config = dict(
    d_model=384,
    d_expert=256,
    d_shared_expert=0,
    activation='clamped_swiglu',
    normalize_top_k=False,
    routed_scale=1.0,
    balance_bias=False,
    lr_router=0.000295,
    tie_embeddings=False,
    optimizer='muon_variant',
    beta1=0.95,
    steps=7923,
    dataset='wikipedia_en',
)
Below are experts of layer 7 (counted from 0) of a mixture-of-experts language model. Rows are named router (the router's row for the expert), gate (a neuron's input weights, with its number), up (a neuron's input weights, with its number), down (a neuron's output weights, with its number) and show model dimensions 64-127. Each number is 500 + 50 x the weight over its row's rms, rounded and kept within 0 to 999. Numbers have three digits each.
After each expert's rows: a language model's description of what the expert responds to. This comes from a sample of Wikipedia text that the model never trained on.

# expert 5
router:486467487476440507430476514527502497523395510471562549434444521550468518605480445477570583516506515448512528518470529493496451514514490522489454549454587501512413505486522589531478562426445511
gate3:495470488527501510465531473498461447412420469557504422465557487558553491543519475522469528562474524526558463483451530530423346457526520507462458493530503545550496423491543535492408465517551445
up3:444458438508541418448434415502414539591534510573494555441497580501487504468456509457478456554495518501496442428567448411436491477496476487485455499416473479490515495549465495449570505401447474
down3:497475432574494549536561482592533575457504475500537478400588427535513463501513474563506467562528455524453531478442528532544527508436457563537506545470532574480457439513495445568464509547618493
gate4:518463599548431458463488519613511578521586484546591467589571540477493452396519548497493520487479546504515484441551562444558499451514486532524551505484515485501494529544558434586496429405545536
up4:531546566504405492429552537556452523530549473484556433509506514424474502514478515520537482489469489416494455483538495429477403558623503508500539525416510533502476462547530492451479572427538462
down4:500513466488556460542504494499493597450550434494527478535456500500478505382447537512509505484398408490433549460476530559553498384495516478581495459487473571528432472490408571395462515490522564
It responds to: Common nouns after articles. Ordinary nouns after the, a or his, such as area, town, station, collection, building, workers, focus.

# expert 0
router:531445579515492545507480592545428440575517519518541468469496449471399560486480553632522532416508446525581498474570507490474497540450484513467506517491510529534477448501533580504597521514491477
gate11:492512427482565532534489517604529468457456475478467520539399466533465539523525597492503481502571546430591494489607528486507498416468484528440434454577414539511552452560536543559604587460477473
up11:490503488483476524455421516487488595461522431476530524485498466465469505539501619470500557552571514436497419470548532505481505498506504493399404559517444488575514494434645606468596611486419452
down11:606462564515539589475576547480597600426492503621507538526524554465457578485442512486524462481489517543509435536474494420526476514491463537533505492420480569491477597596508540475482539475354523
gate12:543546420546489521538514534449498481452565521428506410566468491595512565453551551480548544474496504465506597571441420488539484542580488543505481440470544515517509577500549568472457414500499582
up12:522501468522506508520558408501471411461423535570489584525437416490452513472494449585508485492503446367437522492561351431485467535439431525551492467518609495498492536465545480435464417524466535
down12:605539559501505545523564531511499534456463583526522469500543538566591471468476510400525411409582434459483559532581495495458494502515676528444441536449502556515599489444550508485419446429503459
It responds to: Place-name openers. First words of compound place names and mid-word fragments in names, such as New, United, South, North, Hon-sh-u, Han-y-u.

# expert 8
router:559521548517467607434439511440454541550488455475488537471533378479503495548411511528501464520382552398484496465460516505474554475601535591511449488449501536397516433559621525549490524473523366
gate0:526516550562395508497522498472559483410539481475504498468582528538486521465475497457506520545496447538491492528517516580545500481423567540487529577501457485422533584486522448508510567452463531
up0:479578508476431538500525503513488528509570475414529540430545494521463456523413517495505446488546448492464488448581461491472527409511554564482521457381527575524462570471493491537553488557465423
down0:572480525510514496510536518472598515489536501540449518438534491447521553477457457428527492496547476484526520432517642535576461470411530475458494531435539453510542487512492495481472453433519378
gate1:528519497495473412476440572437500499485413403456525547484470459516631498548475478542482482547446453416507462452457517471477570487556578598508531564544603457469462431556575411568576593499560527
up1:595463509495457402554464467516565481549366434460508512498477443473601417486443566533492541563465468387501536545496478427471496534525540555507549613483542501467466425505469449553540676483529597
down1:528552459501435452453503556547430490506516496525483468577518506442468532482551478535546450556517547540520466491493470535528508493447524478491446505480556655504543477417505447469550475476470397
It responds to: Pronouns and narrative auxiliaries. Subject pronouns, to, that, and had or has in biographical narration, often after a year, such as he, she, had.

# expert 3
router:537562415445544450553506535531525469458399580464493494468450470468494474562561514418578544513484591530542527487457480516569529653585516433555514538574617442478484510522455534567567525482553345
gate8:513574455430485442438512501427511526604456465454491494402470519461536398545543460427569488498503508557413518511436445491597535559441538562587511528490555434349453466532474399510549474518543425
up8:562495579483471468519476434515446441513512481556508486496574501533503511499500476593514526409507538594570480480437408526501419512498418560459549619524518504486555390452541557550457445473537426
down8:603513499526555473437537463476473518486506518462509494425491502557569445477485597520555531491574422483438536482450550502503408493503409476547482545575421444435466478512592478524552443370537526
gate9:450498502458618536529486485405521490470436500550410551431494593412532416521461400519527469446515480562481466468454567411470546587428440521541557458547489468435574513456513550537563414491507467
up9:534500432445470561554400524532579483505422587483431512485478425522511382526572472389545566554526406484526426505522518468562577430546407521521395491483426618532493515504568479356469533631473462
down9:513488491501460496467570501444505489486488448539492551490571354447517528531496488481538535518526507363491550466558431537447482563497485475480484543482488581507407463567527555511583451558475477
It responds to: Mid-word pieces, games. Middle pieces and stems inside longer words, often in video game, election or infobox text, such as play-er, fe-min-ist, inc-umb-ent.

# expert 1
router:541488431446513533508525429526461508513474554417493499516571459537522469479568543514543518509478572490502542459563503554541577610490492539539352545504542519455498603455443506495498496397490386
gate3:534520432465478506476454467492500455508472461335472382514504485554371500468424592546537508532489468473465412473526498465467552498495542646538416466508526513486560389570459538526512551488499535
up3:502469500524500464590508496519473559535439442412510473581507457576463471500578483604598454525499594434545568453444451460495472456433529600628437554420532552496558434589503513461462562445497442
down3:531566464544473583494549489495554545495514539506477462479577413499390489488497508450564484453480496485509496490461494503492519486531459502514612517490483609494556462471424507498551576492514428
gate4:566536395568447480565471483473481533463561525504638451446522545457490594466517434526574401436568534496473511510419533431457460563536494499416510470429425521492570478444543508530413511566470538
up4:535542486548511540580450487500507599519516523556519482495570532549508584539473386461562430430589526460541470535494448470557439517432593517528450600427457558507569438438485462515506476463500453
down4:480531475518447520479571329454535475451426538519514438514469594476541456512473482539403483444541561533466473447507617518577535488437542415506445372438481549520524451373497556581562432551562516
It responds to: Wiki markup, line breaks. Line breaks and equals signs in section headings and table starts, plus words like History, See, Preceded, Succeeded.

# expert 6
router:514463532523497510450418537508498510545526578387511456453513544624446504539499496491455531518429514494569461490484563487422562608553478508475577511502527452562468492500539476475567478504572456
gate11:540459544471523524472527553427470460552435556453468547533483548571502456528545508446457503431496506565458544524495617499548566465595523474368475534494563481492568465521495525514482467474515531
up11:546427419533387432409466397531270518478486552493530606523590467572408468553446561430483578508515501478558471485467457552524479480551567504509587563484501519484457613547524486436504488457491571
down11:508481456500480547441489522615598497499490545447539538500456479519500432493560614593512416496501434585508459517437536447542459468410479451531471532406562521454474439503462523599533418504552515
gate12:578422517535479426531508514514519515491439542412390502490529525590428498573469514550461498581464613535549562505485449504446575519517473518507575456427502429514467524511433511456534524497491458
up12:531453567550525488458571502562552502376521397459541574453518417457534484502582532520510477472511453450493566594550471408497399547517412557446496391534577520469510604539459499517415515429502539
down12:443545527463531471385519482477504478539468516550404478625518503490489533512457532461364555513534528499439484572462494547576528565525521542468500503494519497514499523501459436479538496495568482
It responds to: Dates and parentheses. Month names in birth dates and dates, plus commas, opening parentheses and Thai byte pieces, such as June, August, (born.

# expert 7
router:547427498580499468481503514561547452517482484560558559507507532601589436519529541534586553597487535424597493452440440515551556463596450574532466548464513511399542417564461492499508531497473476
gate11:521539459603479562538476559516511390427495463575607530423528602554503480615376468519519548515577467484527436442499454527520480518513445507477440581455567535567501473465568480479492627455454499
up11:574514464519534562523491601531521428508485488621610509483534575534468476501440548538567524474592493542492515378434444536479489502475472509506469538418543499467508503416557439524475513447541485
down11:449510445541492486521478458528415424503559491613485516397579510427444515465425409504531508535495524499473480490530431545519532563453510467583508556537467482477525439532448526535501500476555568
gate12:547456506491438582474573551607492491511418506502628502578464554499482460483462539512453445508552453502516496461541466485540473527480573607503448441487461480447450513443435536464538498406413537
up12:518558504450436556543511527583417513465454519522537457495415513574527455500449453594550503579548473503492466470550606507458487441444545524519424447488459370475438514433500519554448503510536491
down12:458501473439448591551563528450469596487533409399552496461414477536438425494508496501532520524545522517544549411489449502455584518480480423559471543536531426469437584448605493550501394562545467
It responds to: Numbers and quantities. Numerals and number words in scores, tables and counts, such as 1, 3, 113, two, one, some.

# expert 2
router:472467508572468505555474487492508568501433487412604505446454544485482427543470520524490469565581577425531523481481592474489632479496576556507439519429508508491569480527467497513504430501427476
gate8:476461491521549546460436528515427502513460546463444601631492357569447428481460475655541519502537522485494467392563463459454467540561490494497485459517573580596567471403559534500559532508493463
up8:505495530649478585477416526462437585418474577472488552592440375458467535439454518616541531490476531582484504408526428436434550547476534466542527585547608479566455473469594536502528508490487496
down8:461579494493498571463382532421531539438503482486445504466541450491529477455563499585443581565596560475465453431487435512470464517470531427456548384472509525530479491557515436483497484550470492
gate9:385509523480462502580431490464452506537433507484485614465471552507453491591502615548577540514510482488476480544576519565520524488457430551430541463513522430468510521516452517520454440496599487
up9:532472559561534509521449464449458608560489494428501531547546477565469493448476539538498442430551499385504520642553499467471485528510450466497395562529505439530508426443533477499512474529500473
down9:438475514503503400536547476462496483493498463497430510504497531457452459577491457543469485572470588472393410577416547471617572499505510561446448524517537534467503568538447549448581425507456577
It responds to: Personal name pieces. First names and their word pieces in cast lists, candidate results and player tables, such as John, Robert, Anast-asi-a, -ine.

# expert 11
router:567535484543506447470467505475442536559450533452548557420452530520500549572516609535504543533545562457550486432464489581529464484556520536594481548459581502481535487545506531497637509529530469
gate0:618470475413492490508541462450483478454445532478545513546487520518429538534563537506486501476551504462544549523449452499500469507425537468518542552569513564493500627471498602430488488477463466
up0:605483464493464449568572461457478432421518546479441446557574431487469513534588574559446397577564477442552504411449519558509429561453585378495437570587594481501507521537519557519476483534448507
down0:481486477550492465504402472543562447557513547457478468561465459423566574447478510528452601535524458549541502489502439456469629551486542595540508564504448484466457506477532504542572555541394399
gate1:464453506473531535435452514459502502488510416570558451544502529541490527480626393540518509427455472403554520494482498544463523388450548498524607452587510638487558375462534483588462492453373536
up1:440423541497519506421490503492558530453554448554509468523601515558517543459584424576528585470451407503538470462576571627539499459549520479429508505524395519508498429448483480562549423435434527
down1:518514445439519615584504494503552564449552512541545555480538461423450557512472483464428520606508452486503560392473528575525530492469459470464479496521502538542553469460529482443502549533606528
It responds to: Prepositions and articles. Prepositions and articles introducing a noun phrase, such as of, for, with, at, following, around, a.

# expert 4
router:551575506499442445539499514562535425568595492453554483401496479622538529448474591538588616529451509518469469517457517538485521587529543539585483585517460490446450530511613540566455469413396552
gate0:488507571540467415406536534477473511429462444538458486475432521477474437495462525476526473491555494497489530414422542520526516532619565513577413431630592489473476526603506435502546528527465582
up0:514489436485546483532466477439463554466518469445538485405533523466499401480495546451548572487528346525492519417376514460490503489536533553574493481529449419468518598540526386502538544488530539
down0:499447552541590598434510599576473435469417516418475410508485526490426471444478558536505400518565514414563518488514546492501462472451489539420535443551506542382464518487473557458447527505477546
gate1:380429492521468488500497554467427430384499583440573448540516527492584552499519532442585538539536530486556453498544464482465465568585486534500487478461510507483407546446487614440556523488523519
up1:377437483523473478522576510499412459445501553494591403494561556503596560467443519477552516456588521469508474498550397547477465557574512444461447514543499489480456524534464599464560477558501552
down1:419540405470460516516496423460451615610568482480471493489511529440517469591477495496495484540507488549479555568457511471491479474479538507583560487530506495464540498513505528437556465494473587
It responds to: Foreign-name syllables, coordinates. Syllables inside non-English names and places, plus digits and units near coordinates and table cells, such as Mus-ta-fa, Tu-ls-a, ta.

# expert 10
router:522453489512533545465441556522431546489482595462558529519458444580594520563439508585559473584557483419558592473539469509474541506563514588480359521462500523482512494504610445496598592549393471
gate8:423529470483534514489504468515518603504529504383518614563537457567481513515486498498622509484532488470524574478626423463461467560520503448497497469537446543447524402497555471572488487480586447
up8:493493498458509443514525484590535465548458542454535522552581431575471600476538448589464481499474489452515581538578503578395560474586466563418518448491539491442530429440427497419394485596479421
down8:445462482489523528621533504520527426512500516438466467391567528514540468468525392467529526542532554530503553436458454552544427479469503543524508476467494519545491508495538471519530502472470467
gate9:586462509509472430564565455595532436466614467481453530520595466460476578547367450537444515502411501464559541520495535498451431451505494545479470486512494451598477420534532431442446407411439465
up9:550522510554414462511528476579617540436579498548502490513543456471503524540417490550416546549499476486574519490521538515482424380398456544513463519442562514566469382545493508489521409401438451
down9:496511540451475448557528452423568479547558552394555501396513537460485488527500533420490500437488473542564466448475534561491611559508527492503422521471497484488503499517474505539471452498574440
It responds to: Copula verbs. Forms of be after a subject, such as was, is, be, been, were, became, plus the and surname endings like -ić, -ki.

# expert 9
router:562459556551531411477467480562438417457471544484535482502481401541468485512516437502535548593573512447571512505533479542524516469541619444493459504535561532372438579482567513505515541460479466
gate3:493522489504488515606466483584467517441455545468495444471451449455496503457418483437531618441568509473479495488502548438471491512422517518482451496486493601486557560453523533521429573419510524
up3:310465526548497523566451593535524486506557525550505471420466456500557493367506511522473523455507531437495451518440552510500517496511537536493494487486483597480568537424554492606479472494457440
down3:444521438577477481418445417446501485461411391580497470427516464499489468460548481444597521360518435521429518565559475562511497528473469513566464515443363432478498553514458534482568575491486473
gate4:494492480581596618489492600405505460484555414494574511473473427476483464483409614553442433518493565481522520500476542479461549546548536491541481429427474545516560405447499522430513617480428421
up4:535446543405546540523418570498507485488525367464545536503538438537548482482457482509454469520543508617484457449454434470399513566535524506473519492487618493520474535540496460459442560513467582
down4:558488549464522428489532440437424531493437508548623579487617524464500515451490468468568511491454541431467502593499512473497538431565554582535576534548456543489434506608417503502506452454542470
It responds to: Table pipes, list dashes. Pipe separators and list dashes in tables and infoboxes, plus word starts like ret, fa, unc, and t in Nu-t-cracker.